{
  "n_layer": 8,
  "d_model": 448,
  "n_experts": 24,
  "experts_per_token": 2,
  "d_expert": 416,
  "d_shared_expert": 384,
  "activation": "squared_relu",
  "moe_layers": [0, 1, 2, 3, 4, 5, 6, 7],
  "router_score": "softmax",
  "normalize_top_k": true,
  "routed_scale": 1.5,
  "balance_loss": 0.000339,
  "balance_bias": true,
  "init_std_router": 0.00941,
  "lr_router": 0.000454,
  "vocab_size": 16384,
  "norm": "rmsnorm",
  "norm_eps": 1e-05,
  "tie_embeddings": false,
  "optimizer": "soap_variant",
  "lr": 0.00309,
  "beta1": 0.95,
  "beta2": 0.95,
  "grad_clip": 2.0,
  "batch_tokens": 65536,
  "seq_len": 2048,
  "train_tokens": 492900000,
  "steps": 7522,
  "dataset": "wikipedia_en"
}
Below are experts of layer 2 (counted from 0) of a mixture-of-experts language model. Rows are named router (the router's row for the expert) and show model dimensions 0-223. Each number is 500 + 50 x the weight over its row's rms, rounded and kept within 0 to 999. Numbers have three digits each.
After each expert's rows: "mostly gets" lists some tokens that are sent to it at least half of the time. This comes from a sample of Wikipedia text that the model never trained on.

# expert 6
router:540529525431500485629461576476537489362430492526550545486492393500483473348509558510451450613450508548585531590549496458556634570541531507437533485519545504552440488606431478496457492526488510522460481535512435516519452570546445485441551492501484506451485434426457480528476516492570445512480532559559611502514425421445436523460506492544592518493496456541358514586486532446521493482490522488497500417532537555484430482578518484515515489547507403471400478538498451461482465528455425469508454442510528445471514519492560474515591384462485530425453527569444416424542578529581556460509449510494573547521514560587557589415521467530430543448558477521503481522524503509519452453492
mostly gets: "),", " a", "\",", " an", ".,", ","

# expert 3
router:473450484502509559469476493465523575367525473492411457457463480562514496501548553496532509571500447553527521459529477483514510431482433505504454509502527412519481473468472480455524496544521489433610520486520447545541480453541469463458548451447362473516447580582397518569453518501474424601592545441496557447396475391570456513493464440567471565467497435409536438495356498435437545480535463372422520597426504547588491397391525496513592513499406492490466621453583476424523468553530458485513495578479591485505446557540533655586530538495522491537574422467433494460531544475530502500499492484503476496474497453471489515499510539521392518512405479506495456600521499436438488514459
mostly gets: " =", " British", " American", " Minister", " government", " President"

# expert 5
router:479547486489468523511490542479524494488512492445507552463549457494576530551491570479430477460575512482568470535544514472493479490526519450586436455555505511383574513494453569437541562458511411576389443592489441396486446575520501520501544606459563402516559472498477418567553468592397473496574534560498490514456469513518624479450544536417508474525478539590497446561452422584479481452529507445536512523448505463514412536529450499563525486503534629568524508526529557496560482530512495494492494511445469521543449475599467406507525618505544537445440481518400482503451428447514477549560301453414502529508530447497426507462424435582444498496464497529435518543461482500455608527458
mostly gets: "ai", "ina", "ana", "ani", "ka", "ta"

# expert 22
router:491536530474507499527574523439544525524538457506515479486545585416519536502457515493573516663616329582485526459481419540454393536487534571565481463491632441582514423456516507572502475575549527474568462424419546609418552529463493566492445533467488528537526529486487563446423438481567487456496484544437500472477529572455509503434500503440578468503533479604584449471511517476429430453457456537574514456525540461631549525510486514517490624436436435542603469399492435497603558503597478550534581430455518535487476547463470558426458561551452409477587532472512528520464509466463529506436572521516517514474501522531542463466580490503621494472453467460427502493470493549442473533508
mostly gets: " game", "ation", "ations", "ions", " line", " work"

# expert 19
router:493539607505499526496543506555479518535509549457531454539569593410571477510464455533576517474507545567471546461489484565497526495542432524455508493510489443528426496535577522602517401545393485560502525503524504384416527459496478565532482422492522542496560530500512421576452479418557573494453469494437490442566617576444548413539534603443533523493511474532519529451587427532551555581537495433549572455497430557504591532446542489602485587514500624519548594535487500490491486461472505532484488473536491532516550549617486565607566540510475515452574522552463495560493515543466488489537490557463503552448460518530466470495488483569536534511506504574493523521469452519509544526566
mostly gets: ".", ").", "\".", ".\"", " .", " However"

# expert 11
router:516486502546520492473552480544521485484485508470464521494502664500516553534497420479508514498494498479491533503590490529390482579549502555599527570550552556543491528481630515451450485504501569499518543559560536528462466568471517481566427482524520541483493390511535535439600510531571434501565421557539448470534423553532611461561585503503538422554470496446574505478525575551421457423461509604513509488523461500568536485432464442398450596490479497649524433498451493509429438395517529424523514451467378457497535504561478527482439506482494529484448522594522499492482469505536526474498556502511493424547442454492479529443531451464656540567537555388544438453518572481438488528453
mostly gets: " under", " by", " with", " through", " after", " near"

# expert 17
router:550444462547559465517474504569524449504495475515471528514531447442400480442507502523500547491511499523450399599438448560515614514421497430517608518470451452523551539521532599537615422376468539575459634485458463548532574460467593470489439510402469402512501516403425516492465446505529556563526551468470444430483457544432482438382547515511547418393557513528556398502526518474572470505434544552589451514524466550437520457529476451490428548552652554510450431515471438423457483544495477572435511412461362585457473500421514553386419579508417430535472489409501526589555546518491457470492505485570507510419505544519488451521490481470415504492474460455475534503470572545457502503457
mostly gets: "t", "te", "č", "le", " You", "km"

# expert 15
router:567506490511430443511453469482503527512406500507487474480480530467564509444524470493612410539635480537515561520441425533414493498512575503435513484483510582511358504554424556415491532494526441497431468521465561457474464502519528505593487585558562503457551485451451519471438508506531467458415533559461514551446533464454475489560467553437472599460484592461417569497543510597575533494523520510597428434591499418506548496482362546481666551541522530535529534530509542437486539513576545514459422556497561546486463453529425462368512495532484466496413526482480529533398563492457584432455526601471502457549547464567547432561473504561501509423488530524510420510458517535478453489464
mostly gets: " was", " is", " he", " were", " are", " it"

# expert 7
router:510540526410476544376525474460502584482573489533552459628531444519511515568517539483549527523521489648408421407451502506474551410543480560468491518440535505364513447482544500502541532498532479505532487411522444438550546505490507493480581577478527477512456565488497524583418495433381544572453420469528530555460503452482528469558540539470501540566518523615538492531373437426512530461547501386434548612484517503413575509535561578538517449506468477475485490419498579529620519448523489452517508571447538543528463451462539521579528513565535445534547487590446593521456409527462471453504480575427440471428545560450521454545504545506445628458482472603544494511524533551514523486449
mostly gets: " States", " University", " City", " city", " York", " London"

# expert 10
router:539471470431535517568524603541512479472409467491416458434476519599428505460475435519482485497419461462504530512544409477449506528449511383401495472464405565530499466532436495472461480545433529525540534402546486448519569495466485569566504480576407459456497452511587483459501560464545495470505453623601486479517445523666493428568487446441456421430516475395392465432494602518496452464539444441552515505506487547620475429561461582536439553465558432501452607463462564498503536483434515450516444477510567515506515470436508475472513452432433529584499495566477513485498619495482487546478531473584609496499474433559501517507499479512491404445611453544457451575552432529545497459513
mostly gets: " un", " dec", " c", " tr", " ac", " co"

# expert 18
router:497521477513445467475624499404472490514566506468498477492564512429541446589563434498461539540571611513518425444520575528483437516597458551509503526476425426538344441389513441447500501406513450544562470518487565468442452558438471427463502564564498475422542507567458527536617480495476487550466455504449571535457592386579465498371500429496463555513463498574547529531539557570509509432500544518500480594463540491504537553528560481540442491514519562541529435482389619502497466518528475472515549444499501533530550519470439485580489541588611413473500531557544520534514500536529580544440413455433440509491430519576470495582434514459509508579549457554373474465470458532473506493547
mostly gets: " at", " to", " for", " on", " in", " during"